Weights of a small mixture-of-experts language model, trained from scratch on English Wikipedia.
Experts: 96 bilinear neurons an expert, 6 picks a token, a sigmoid router.
Training: a variant of Adam for the experts, 561M tokens, 4282 steps.
Below are experts of layer 3 (counted from 0) of a mixture-of-experts language model. Rows are named router (the router's row for the expert), gate (a neuron's input weights, with its number), up (a neuron's input weights, with its number) and show model dimensions 192-239. Each number is 500 + 25 x the weight over its row's rms, rounded and kept within 0 to 999. Numbers have three digits each.
Before each expert's rows: "comes after" lists some tokens at least twice as common just before its tokens as in all text; "gets" lists some tokens that make up at least twice as much of what it gets as of all text. This comes from a sample of Wikipedia text that the model never trained on. Tokens count by the router's weight.

# expert 17
comes after: " ", ".", "1", "20", "2", "0"
gets: " ", ".", "20", "1", "2", ":"
router:494484482502516526536482447465512492498485524480510511486504487509484497523507561505467498488490511484565490478552483488482508510462482489489516
gate0:525497533487521434509519553477501435474439522456497470512508543497504529489497493527497522500500518487490508502501498489495467473465459476484522
up0:494497490454494484490472495482465485510502485554485508529499457427470486441493505473506537556514505487492501496475499469483512504481543531496531
gate1:498522512524562522441487488458449530498471517544517483478505515501540537522459496575510497506512517455519446537528495498481530497501482503541511
up1:498449543501508476454474461502479498481478460500530531507468472538523487513509489551504526505477476498500497500497540513454487491551475452502466
gate2:559539486500496520455507503474476546497516514528486507560518475489488488475423507466504519490507485497555502497416513496525511492527509521487484
up2:512508522490520530506492511460509491498512488486458484486501490501512507490504546500504518490524496481475545496573487523498530514471462571517511
gate3:522506485480505514465495517511477536504524483512491517481498470487478477500474485486501505518546521497521503502473514502550473459476500473467519
up3:479464521506502486522509542552459519492456515500472494502477510542503486484471541521514496483487489495540453503545472494472497505455471512553467
gate4:530514515509532490509501499502532499532509535483465521498467473503488504483534501492513536504505528532520495503558524468470459505541533504527532
up4:499512533543510537521494456492496486518503498511493517480498461520486509499509505463478504515501487509502511475520511478516501501526503489497521
gate5:555510497540460458504478514484499457484493477501542524505501501530474484560518486491509540471498493505545518507476486492519483473560508546486540
up5:514494513466513497498476501512491507558507528501493516473501529488487485481449498493524494481489505475525499512563485486469486537476466559515472
gate6:497504475540560440485485507487529495517556520500537495543452498464520479504519495471531475508498463465490491492469461566510452489538506499492501
up6:520504556522513490517541523444424518513455505487487485529460542451502538492481524508435507512522476482490479491489506467474460489460448497475536
gate7:519519490522500502525523552433487508495541459518468487482523487463455504519523490505509519508495527521517526489458477505503501518424504528506487
up7:477475569504537482465494546505455519447517520496494505512523559498503505523479494477500482495499507506491507510470512531503507450478500465508520
gate8:511490494497572490504485501506486471521518517510482468531514517514488508477533502481496451505493461501495507566467470481514530479496497516518495
up8:490537547548490528499502499494496500499527486517506458510507512557504501539454489500519491516546534491467492469533494492497453530461483506527521

# expert 25
comes after: " ", ".", "°", "10", "–", "00"
gets: "0", "3", "5", "7", "8", "9"
router:479482486518524529520517480498498519541504509510476480459515464475522494511471523493518504443480529482537452513549527464491475437539503511509508
gate0:515500490456479439493466503477497494520515486464463532493526510513499557495512542514522505499503539491518500478481499506446535478584507446495501
up0:449558453565444523522474492537533509475509504489467554480520503496467450515487502515496488485526524497482488487483513495447510493512512484540493
gate1:530497521459512504522519524515485495516554444485502519498510496491495496473505518501502515457541500500504522467506534503445492475542531504501475
up1:494566524503446477571503498479474457503511541536514553474495527491483499500493445495455536525533480527492515491534496486498528543474473500509502
gate2:491543442475492471555483505504528480539495511465487454502485483497534497491511535486503507537519543520510491479489510480517475490514498513514484
up2:510480531489466589537496500497499488496486533556519547527535496490491476479524447506490499504518493487495508504514509505491547490507479492469500
gate3:522461490494505507541485502486502450524518506503515525523477483527481492532501443501500509462574508521528463500505544492502489441519479480521470
up3:489506534502516473463504500503484531515528500522494476458474505494510495524476500498500528507479510488495449515486471509457512535532507534502483
gate4:481494516497479476509499507447505466534526501460503540525513568530514478465451472500500544489486472465500473464518492500488467499511495528544493
up4:494497481521492488468519530486508551511508519500481490504519502528442501515543491457469532540500475505534508494504515526484504504461498479497474
gate5:508442528501543456509516534465492508489481499451485517488506531473477475497512545533500453498471503490520505500507520454436482519506479491497464
up5:463500548482504548505501492459452487491504518539483502518465505479504535484490486506530487512502532488430511497514511497498534473422501483536496
gate6:478503441466502532505490502521507497502486498501500481554494504494487512503516485517509533551493508492486522492512510446438488478472506461520520
up6:552489487516514473502486501487508485502502517568499484479460462499514538498516498487479518537502485492526502538542450498510490524500515528507501
gate7:524477572501522505501524476510522529433472581474504537490493538505492516520519496501491500499505449447473501507505509515481487499475492477484483
up7:511520509489542519536501451500504516542468521447536499492488447493532496483491478461542491533492535449474541479517483480503414497486524513499474
gate8:487532565479482510533498500487492498503475521459501560495507543500506505462476457502565491530439523549521502532460494495522485485527502495479531
up8:581473499482562519509530515525494476513447492499523490513474492543493497510560492515534480520464505492495485529486478503494460485486497511474538

# expert 28
comes after: " the", " of", " in", " to", " United", " for"
gets: " the", " The", " United", "The", " South", " R"
router:518507484502493503510527486470487504510477482542478489535483494521479491506547521511471496483559510501492515514524475493515548525510499538499501
gate0:491485518509523488494529465539531469502477505527490500519483474538512530509497506469514494471511443534500547506495485478512487508501509516475486
up0:506472441516486464501558492510536495500470530471489458505468488499516496550510524462502467464478425492505533468519508503498526519529510504496514
gate1:525558513466490477502527499496476469503504505483534468532531484512539493485514510491516518499533501460506514487498481505503498471495500492490492
up1:521466508551497471516490499524498485530449513525508510508554487502482485518476499532531496445499506553500491465472511529501495499468499530475498
gate2:508530455509494497516486499465487558522445541498507505502507496499472502534521536506457512520515488515481508513467456488496489520518504490478513
up2:489531485504481498518499493497485497491499524500534524554468479499455532491519541476475533493521499465467457503495511468472481475488514479486517
gate3:471562495515506498505523523489516500490441519535473528496535495468488501536525512509480460527544476484491516500442489432494481467500469508524502
up3:483530499500485500475545525481486463529504472501491496498514509569490499520480501478523507507433512480516512536477486455453546494500502462482476
gate4:513457476524511477522504509548541538509502528508529486496498528507489487508506521553518531450491469522524468498549514540491448498457483483500513
up4:478542514498479521557491529512526518478493561512496531516475467538505519485515556468499499533518493496508516539482447495466490495499555504499517
gate5:512522512518512498482558554484497491521476487493456508497458507482491533540503500530450509510465530477512485451495473422486478472429553506504510
up5:505488501502510533560544451500519493496448534535526493510510482531484502522491493474464480468491456495508513503510507495501546487485493466484497
gate6:464535550486462476499508424501528485504444470516544503473467504434461543508512468474501498497500502482500515484532508486500507490505525530518499
up6:503494498493525447448514479502510502491510523463502540565425526503522488506504505516511487473512502540484498490473500501495512495480493537519488
gate7:493516476500495450512497503476502485502510489445467488464495532488564490513499529488486552513495480508514497507472544527504515488463516511500509
up7:476487483511526522509466553529504444502516499490501551522424508497500492491528519512457512522493474529506501509460461520491506450509520500531517
gate8:486506499475526518509551515501503497501481484477523492486467505496518499479532535472488500509453519500535493538482484457484501521495497505500484
up8:535529496455511521454486500477521510490478475512520453561498456544515516498471494477539478518527487522498473499499499508492526486483516499490516

# expert 21
comes after: " |", " |\n", "1", ";", "0", "2"
gets: " |", " ", ";", "|", " |\n", "."
router:482525489523485482520514486507506499475512508520510503515544525512507521456523478517461458487504523505498472509504513515503542457486514481483489
gate0:539469470512462516477510514528480500511463520498451504519497511453507528474500492499516496513443477493552499495503498470499495538506485497503520
up0:498487498453523536507496518486476569503522522498514498509473514513498506516493503483497474537508497496522503497497501499527498528476489476491504
gate1:483464518508507505524483487531506507492506470506479510504488520495510530535469543473489484489442470479543469518509518485479580521503516483534505
up1:454513505515547555530540430529475463527473509463505493508514491500486504461512516475519463464474501485501480529495472492500495522512526498489503
gate2:512471482461486475519482502526525537483499500478502485480487500497500503483520484507520537494478515512522501501529479487599523515532495520495478
up2:499511524470522500455549498550475461556513519497499505516480493462493513541522503512499499483528500491521498542520487523514505516518476508494449
gate3:476532513483503457481550527497510459494531479536501516466492518508484483456520531500498499500490491478499534510464509461485490459517482503531512
up3:435502517501504520522522506492460427493544508487485493517506500531500494533528494534505506500502529522511497484499476457483517537455532491508516
gate4:503495489420534533468502528501512485503504445501510490487510552502500463493495516538481499536474506508495504518499488489524490493571517507497476
up4:479503473520496532513482496488512489491515481468483487490516505453476505520509495557513508498509515487494486512462520514500498484500498508509496
gate5:495521521502508529489435478534509512491512530497513476527498525518485505501510508508480490467496526500575474507515416482479512457496547532473502
up5:474504502532531518526462479513443500491499517479523468478512450501479510539566525495505551501467507466497548482494498500544540545460504522482529
gate6:512497492465484489468500481477513478479480524501510557501517448519508528449474444488520490499538501452528537470484507536486495446487487503475501
up6:516511462479549470551545534542515500466500499544497482490478493490484500506509513477538503506460475532495512535491476487501480515553520536509509
gate7:529509509490504516446517506478524546516551520529482501535507523489521499508444490486481494518504518479508498489508526505484545546501538508469533
up7:486469502523508521551512510439478498526534509472472492536506513506491491506510522465514498521492499514512480534520514493547542503521505466462496
gate8:503483476510546517490509490506536500528481492493539475523519470464503477508518519502488508515502498506485442471480469471494496512492481501516517
up8:491491476503519489498495482479488502541497542503489479517538482470506538529491487529518452495456492466500470502500458506525532461525500498497471

# expert 46
comes after: ",", " and", " to", " was", " is", " were"
gets: " and", " to", " or", " were", " be", " is"
router:489503483462498486528515484510464487482487518494485510512496488526489489464505533535476505501538530484502505476489470488515502471464497532517544
gate0:497486510483518504477500513501503502496453510520494542476544471466509462526446496464496487482483513515511466502498513508500530487529523500526500
up0:477480504528508496465483500485524483515493456506508543505491496492496468486525545516523496488500472485541487504502503553509514483479489468502498
gate1:472453510503491522477505476498471531523540493465532501475507455499522529479481562506501512527510543513504492521441487468426511471477533515482502
up1:508511520539493504510438552471556468467533510539475503501488501474496521526517487500467508541523502515451501518525502531513491533532466471482498
gate2:522478554508545499519507509524477522515527490501510526476495462518495509489474496515506504512511501555547495501494467495492548431552533495451480
up2:501467498477505517538488506463474526499495521475477520522546499486512447533503500515499511544541499481514470529504506523495543503496495504531491
gate3:489488465480496507475505499499509505472482484516519483495547469462464498501501517500518516507470485492489466488510522503537499545552487472498522
up3:480513478530500464506484465516510545497527494516540506498526511513524469526457497513468500519527444472492508471421474519526482503496461526519476
gate4:524504440494457515498475545448535502459502498526452496525484502499519525505492524461510500517491519569495482504492498508530463508482525552504547
up4:488539507507509490489487484529532510518566491514454514506529508519503478496498495484494477507531523536498501590514482497532531501498488520458486
gate5:510525492501493515492480546478463552461511513511466508426521498494454490538538502533461483499453484487511491439557498495477500469455503449546525
up5:502509485499500501481513500489484494538516512483520513479479536487509534495477534482438531532497453512496498483548464523502481497490471481491499
gate6:513468500442531539473459526477484512526489532483489533521506519479490523513536529483481520512502510490501524519501509507480526538481483420498470
up6:494508529542523516471490478511517531500481515498494517459498457548557552509521488480498494478498504465500523455483511475527489462496480480568466
gate7:510501503500504497499480513510492476513490455441490495534538468472546521520515537499499499495507507540474535486534487541497497493470506501517518
up7:531493496454502510533499496499525523491536489493504516504492498517522495517439503493461520519479525515518506473522509523527508498486479530495513
gate8:515486465501535455494520473532479496529484471510542519503473453510500501517500525501537498523511506501485454497451476490506517506553545469488516
up8:479497470500518495539502489496509491494552466472552498487513477502505443491521503498491525475465535514495517507532490515481455482494503493521469

# expert 38
comes after: " ", "\n", " (", "-", ":", " March"
gets: " ", "-", " (", "20", "19", "\n"
router:464530477500531523499498490464464530517478519507480473482539500523519495472486508524498422541469516485524491492579517452504505494475476515493516
gate0:561494500459473532513488517452475473497504486518477496531490497495452491513520537484497539508477472468470494491488524477451480542478499486497532
up0:541502454506506538508490537478496474515483502525469511520497493487493533506499503519469547514488479470487478534512495507472509507493492468476501
gate1:461489503532518500456504508489497500512483510514499444473504472514476456508498480446488502481514463483525525478498503505513514467474572509503530
up1:509519489472529464465500482542542510508517470490513467546508542456442495506509490495485537475456542516549513467475493514479500508511486521461497
gate2:549540500506530547500480458502509529514553494491498490471538531526490491492502541469519460498479528555534523491497522499477517452510549511482508
up2:496472506530492502509493517494499515516508498481529495534553488442527478472474473525494510488467561456484479432508549534475477537519503486477510
gate3:500517516495503505499496499485492454506513459482504483505516514539492483497487453466530508487498465474468499501492467489510534538504501493468508
up3:498486533526518489516479482532540528534497533504491518500495507490510511496509500496522483497469494501496497587506466470506474488527499502494473
gate4:452500507528471493504527468456505492477560492500521501537485481544510463527511489502495493498463490521495537443509490468488529489485510501550507
up4:527502488491520522493505503499529522496514511568517471556496539503533535499506467496484497495528504534530462481501562478539511498499465496509535
gate5:436479488461508528489521493495518464480523514483515500510519474545498473482495498479514509513489517557487511456480553486469535531502503455514507
up5:481497519505518523500502499502506502476501480500490499516524542476500497486520489498545456479495496494503519531476460495437496510518494471418494
gate6:520460505510448504521530485514476487506463497482552518500494476507502505462542475480509480490503521496519501511516521488450506524556486456551512
up6:491493474509490496485496502514465509506548497484505499476485445509548487469503495506500517543527501476494519504501510505495470518519544546527486
gate7:486500480543510495496500473495507524468502504485500559492518551489505504507537583488502516479457517451515464478490508512455502516530501533472515
up7:501497524517498528495484501536457503497478522528491495484491518460490489483511479492486463484491536494445499493540468470508473503483519452477585
gate8:498507512504563510518577489545486501498492500468424521504510512442509494462476476496515496468495523492466508498503512551530548546528510502507488
up8:466513493461499546509524434452455474497513516483513522508482476504498487482521492506530491480497539496483497491506512525535509526491484497497468

# expert 65
comes after: " ", " E", " H", ":", "–", " A"
gets: " A", ":", " E", "1", "2", "3"
router:463500470519495513521460531487462514499476471488532474551510535531505475525508483511544486523472529543502467492493560515460518525506517476512474
gate0:525501452529540471469540504517494535532505509526489500484500486505497448512489499499479513506501484485513465521500500486489500516512442497511518
up0:498499493475512485474522518468540535487509500542540514525507525497502493491490486464479502512496506508475491466500513494537516483490488552499531
gate1:488501515508506496516502488497497471580499526477475541449468486503535521489469502475504486493515509514510473513495497511505509482539476482526493
up1:506500521499540495470525489511478534497471501530522502505501501502525500474485423510501510524497456490495461538504484501531496514542482538507487
gate2:486531511504464527523506504499501556436509506517509501518493473534511483473488526549494546560516457511469465524507502509524460489464489502494498
up2:504484501522484495481474479503511508505453504498551511509494474502516530506541543463500490515455542500504518529480500504474485511542498511502531
gate3:520472542523524459549542511473547510500509479496467498494519494489476492526487549479543517481514505497496491453522501526457521512494513494499466
up3:464493465517510528530492514521499493523481496490513506523493544480461449500503456522486495543526486550492468486505535525493490477496489508511471
gate4:521515506461493520496475544500513478492471512506503509476493510481502490499508544473511499493509483506538510477507504499500500464489540491495514
up4:498562485491500494494508491495489511499520475486494481541529517495546490469482511513479484499486506516488517575474517488448521511498493472522487
gate5:470510528472502505516486493447503488472490475521526499475473454509496500482459501488452527511493479496490495493538529486498505502477544481502480
up5:478554499503493488484486486457507507487498529502529496489540498457522463482530512500475483469455494514510492490472492464517517478503497503471548
gate6:523499514462462495487516511493472527498448490525497491491439498506503535501456516485518488464510494490514493524452500499489503479529494508477492
up6:519470505450503480517481469503505491490473486552483499504513454499447490536480523482517496460492497501483519445498511522505497499488504432546463
gate7:482537511494498475496482525491502455527534514493533500550444504456497515524512466527458471476479481507489458500466490524508466479442490519491519
up7:496505518474493504486469496482517535530532516540503531503500503455470506489516530479504484482454530487472480475461518530439506491502466499458482
gate8:513450500496461524438488484502493499498502422514502520522489480453490463554500513510490488459469498468473496496541537498504499496464484509538493
up8:495478500490502534524546494503484455489492533500540515501504550568538500499467476501523438497493503535543462461476499481476500499504476470476533

# expert 64
comes after: " ", " |", "–", " (", ";", "1"
gets: "–", " ", " K", "0", " F", "B"
router:505541496467471489505528528453477499534508485503537492497528496507540515481494535479491470505509529510520467495507498487463537512475483516496495
gate0:551492454521465547499495522497499462434499469517527467555505516485508538508491493516527495465450534549504475497463491490513510526516556513497522
up0:515507502535511505544480529488488537478480494464481491471548509507498541481524508506515488520475520531482483509505501511508510574496522477502524
gate1:531507501510487492512509458549474513507521524474481492548499467503506493507472445564553512577494497454476515474490472536510472496526540491535472
up1:526502504482468507491517516532502473517505492495527516479490431511532501504540460486504491553521487520537487519519520471430519493498491558518517
gate2:497493508493490543534477502493498470482502486506489458493500484489555504490496500474499476499525533477489516514487504493466517478501505491495503
up2:495497459531505517492495489495520520461453530485560483500501495483482501502488472524499543513528491515503499507463462518488466491511504490455546
gate3:456496504470501503493507517508460495506512469495555515518497510518466517499511463529498498527521447488480483474497498489498463475486491476542480
up3:498523516513420498503494502579461490480529512493497491556504498469475556497516506506563528500504481514449492501498518503485487469488513555540477
gate4:504466500487517513446499467500534520508522509448516461519509496508512511504502520485495512526490464549507540509489510508506507493501504501490463
up4:508466467483431520537460481453550470484497548514491486510504505495508502533492549500518492508482504513527507521515503499475499483492511504498540
gate5:536509499502541461442539515544489486472487501546487513509495524489501480512504494505466539485511473531478474546495458505538495473483506545449486
up5:505511505461513448499501492503552468465519538527510469500494489506555495509481496493508479478516484528509497527496503488466479519507501490465525
gate6:478498507536501479498515512448508548507500529480476535459518514464498512515498533498477507527489500467559510515501501492478514491464512493504497
up6:500509454516496491482502498535505499489506496520454506507488458530530504503542499494518483517534501472479488451516438497537534464479489474448480
gate7:478478512479484505497556503518485553510520512466516504458485509505498498497498490490502488499484462468481490529452488458514520489488493504487480
up7:524493563539506503490488534474500462516468461544478499497486493500522540497470555497495543526532484558551515520523535482536510554523443454486508
gate8:440484500513458469461484536562517468499483498496512568485507461526486545497512493499474484491433500472530470516549469509514504542509498525513479
up8:460484504461465493487500496474514546509532474528485547489532474558497503532513508476496489490532438546514546501512507525552499489529502475435497

# expert 23
comes after: " of", " in", " the", ".", " to", " with"
gets: " the", " The", " a", "'s", " his", " S"
router:534523510512492515518467462490505521468483540467488490524507531498530534502479521543517498507520501497487527478544522478444524515486518480489555
gate0:526500520504520466489501468512505485504495522511506495464486516496539494481499453496492511507520489500500483486573534488478494471499488503489503
up0:500499495500547474527531458510512531472502502491531495491509556493508444464506503508520493500505522429492503494468488523516506490461497548501523
gate1:517517499481500490485474494508507485492471516498508541501520508450494530539506465508479502460463495498502508501513505476502515524495504462514500
up1:563489488510505473500472497482508478509495468545461537495517524498505542501506478530516497512508478450498525502489513482489455508517512499484495
gate2:446503497471488495486501450516492422482467497535478504516523472505483482437494512500471472508446496494524496491500537519521499506477519492547499
up2:532517473512485497517498495523552465488487489509496507470478492511490516483495492488509480459489528494510514481464545555495468530513518510528519
gate3:494474506455510473484507488500518429476484507449517495513492489505423497508559487577498472521513505491498504495561465479505494474477461437482490
up3:474516539465495507522492482500461488476486533508518498477515493467500503529471508511501455499520486487503494493476509521475494532522575515491504
gate4:494477499515493542468501494507502541489431471524498500489507489542501479472534510504496447544495502451495514473484469506499497526533498508503504
up4:506513472482493485525469491528502519496494530499531496558503494545485473477518483499500488482523533512505520536511500519477469497514496487484473
gate5:508464472498507543497507501483508528483508509497479489506488521461498481480568502511501508495496515527492500506492512485514482491498456507543480
up5:478495521518498521504501495546477508501475497561539504491505512499520503532542474517487476505518498504502494467513481498563489527465493480503507
gate6:482457485468495501459494486503428511512507463492504497483473478437508507516501483513506474479500488503477504492504483488474507472479441531503469
up6:514509491437504500585476498543529499509522504500485486474533494528540489500492464525497514507515537528530543541506501476484460514475518502503463
gate7:511532500569498529535514497490493422480526510472512507478496499495486501420494524509485516516480470489486521496509505513458500541535519500504556
up7:483566489426549502506487493546491489503525509506533518524489488425537520461466441509487473493504503470481481493520541489533508507538498465539485
gate8:484554501499484483503522486492515480484472485518399507478495514517490524506495503466506501511488450497533493500427554518483480509482429500477465
up8:515501484503566545544474497541444430522479493535475507509502492507502495494499472499509528561478519463512488506476514500514508512514504428511471

# expert 71
comes after: " the", " a", " United", " of", " in", " and"
gets: " a", "'s", " his", " National", " States", " World"
router:526508484509503518544522513473488482481483505552471534482541536509565510487523520511470498503488472508487514505471466521504497521509553499532545
gate0:523481524470452471490537557497527494527480525500476502474465473532514481498480489514484499482524475493474535471506499521510477420500496501430523
up0:533498504519477501499498498496537510485499505518467544493527527475468551502526538537580492490489460479504508507436538508484534492529469496524468
gate1:492533517499499471471468535501478450512498496491519503500524492477504513515476447499500526512469525517456498487504460538473514477509456484477488
up1:469528477506464484456465463498501486574538501510497518496476484445535542528495504506525489455498507527482459546478522540474465493509506512509536
gate2:517489445523477506480505539506500507472500487529515492504528468508499521513533516500498486528503506542462553442489515505484505482530492502495512
up2:506487477490520505499492525498446515501502494493547541482524502526508528531499558474500523514517526514515478521499503528487491499503501463490471
gate3:534503568501515484470502484496520504486478500488488423507495504493511497510522502456502471493475501520526510494473541502504547496484486456518450
up3:523495519493488516507484496499483494508506492484504494465527488497531502513497504525547492470528512506497485498508504479510501510497501523492534
gate4:478565503478499493485470501467484510508528471498505515585444509484543509516494472521470518516498498513510479560508516525501527514525534514483467
up4:544503479454538488507473486500462518499494480487541513479492500514556497505509496520474503471562513559496492458497530529459515491529573469526500
gate5:513543538529510557523508546530475480568465496466513512496501490506512499492497472510530526492556534501494504499495517526502505537495505515504442
up5:448461495522537509497521496507535545478492503489492519502517502504473517527484507482534512492475497508509543489533453499538436497455477527489507
gate6:501500463483537473528462523478514491475504477499524518489527494505528467513457481503502533470488561516511498485476527508506502457481500485484512
up6:452530491474488495487545502459525480513520475482441478486464518505534473508491533551490539545516496484470513523474505499471466509514484489479514
gate7:496504487479474478501481482483473496549450505502554509520519508505458516491482558499508505493500562495477519463466513496480530503534484489506503
up7:483505475501504538506488468507531491504487488502532523471512521484470494506506548522493476460507505460478531491497500477525506476518489504500512
gate8:488531555488486499446481508523495530491480520473532471491505457495529531509505513459479511460485492504497515492529515489469492485483496514508457
up8:489455488516517495526485487488493497462468555513473464484516569533495494528506500527528461484480532532461499462531441492497454499499461529524494

# expert 29
comes after: " ", " |", "0", "20", "–", "1"
gets: " |", " ", "–", "0", "1", ";"
router:518543487479508455485546500467475464518511481473538498503516467504511499468481477497474473492533539466518491522489523498486550523493493505505481
gate0:527493505486505491497514487512474570448497486481530488482469472475542525529508465495493497504541505513504526498502498500455512484459494466501495
up0:506520477497516497490510506447482480520518505474508480545478509489523478496489492458506506507501473502492547513497533512513545500501520533492506
gate1:489499538501488484522538485456504497511479516507511505496513499527505475530493468462517492512507491499536492497478532533468507483500490556487502
up1:497494503504502519491566476502530406487511491501461489525492488511510462547512501496510492455498494462461536445476496546473507558495507524472514
gate2:502469472491424534518533485496539524552496497483499496512497525524502485520521542511476459494469495502497445498502514475525473515492481522505511
up2:518502496516505477451532511548505488499503515536514501489474504483485492518507482515568504444541507493512498451469449574488498474441479521504512
gate3:557555501514477453495486488509500491499505510512502516554486521496443518477493437497471479498553501500482500495519459511470479486514542520504490
up3:472499498513502506491525512480503548514504484469524480479452467493528514478470500553514489503517514537514501453475483486518494501498482516494505
gate4:509491490520466509496509530489529486482501471539520505494496490489525494533505498475538511476492486552499501560500514469483492499502528510486491
up4:500522436510497479531553507520489489564502508496527504478433511519525469480488490503500484530494499514509485500525502474554477508509502502481473
gate5:464491536458507517503519506472520514494548499457526444497507496489516535476499478532501483492504501458487489484500507444492420505515505540513501
up5:514516509525498502495503505433468491438501501558521505501502506489476473504513502515530485506541523501499481495480518477550510491489507484576534
gate6:531507512509497478504521482516505461501501511471478490474528486479515463467502497528501488508532483459473560527546482538493485518538506498478504
up6:538445514563508464464469456523536504532501481526459459472494502509486509558525520533506500462518515462505517481471542506472485497534500504498492
gate7:489528479496537488495513512509464551515489494498498524515504491489500510497482519512475499500513491469479490536519481540494519468523523473524475
up7:491471528500513509499506496486499484472464512483495490453506505488485488500552505491512495513523507513520501425523537471487470506461449485493500
gate8:500510506493474496496498477482497486489516497498522474474518461529493487520523580503527500521503492520497466504497488489503443499556527451451471
up8:538520537538539486479478468438523509490505513455517515509514502501443468506505523521552476549508532480490463518482462504496496506496488549498478

# expert 66
comes after: " |", ")", "\"", " in", "%", "0"
gets: " |", " ", ";", ");", " September", "%;"
router:506517552534515495467501539481515519473465513512481494495507513519545518483452498516446461498491486505544472534548508491524507523444487519521523
gate0:483530504542511510501532547506507459532482470473530515510500523546453512481499515447506481507562458509508540523501454493508512504502546501476531
up0:546508508500555485509449497450467518517526524495498500551505503508501544520538464471462495496498515549471494489498482529505509494484492489467489
gate1:460487486489501574502518508546492480505512510521536548543504535514528539505472471488498548468522521573498484492510465545516497504511493546467458
up1:505493496445512454489509476495518543505508520511502501546480495472516491490510498541517474487460508498563481559516479504501466461509476491489508
gate2:485494500522521490509505441492498437519494489535503502483527513480491497490501466538499499430522486501463513471486500498500552528489518466545489
up2:524509502513529497448515533509460501536581453505528464539488488501506539503549471472522466538486459512509509489446552519436535513495529442487478
gate3:530497522481447505518555490491508500502532480485457496477514510525526493515489499503473498490504467484512460505519491453532493491532507518437505
up3:534527494493495492470465497506473492533504518502516514515538502499526509507493495482486476527476472479540506474504473490507520459492490423499451
gate4:498483507511469520528503511506499504498505501473501504467508508488441466510499499512524489490478567524500519516499521501473538483491451451502524
up4:516467487432498492518477519473506537509505533470511499519488520533461471487478449564489492527533486465506461523479514480539528510543482492496452
gate5:524524490489487482552460466501464503487457488508510484543441511453489499530505485510479542460504536493428527485502481479489486496546503475503519
up5:478448525494533524544491524486522510509461541531481512516501535512502518502457481502493486473491431520514484508528533462518501524478533469490475
gate6:499523494494545491499444468474510486521556510516509500512502505514439465487507474479495465483464480498501498499467509503535509453513520467475498
up6:467520495490487498531484496510469490474507512533465554500529502505501491459502502492500451439487469440497514530504505497500498506519545453488458
gate7:524455508466505476490499495533519499490514485471521483501477527504425497534496491494545528452515512506488533458524492462538523479504542487507565
up7:501498484522487462552473508487494475501512527504467499449525500508548498472477470528492486525465460481476488512494511498517478527479490570460484
gate8:479518458461501515503578470483483493487462464467485511517477531462502458452491497525491505493500517479472535502495480485497497484534501496463500
up8:497517532493483497498446532514539500474529517493471482495511490540544524489498510485490549471492447530509485457561534473501474559527494482523473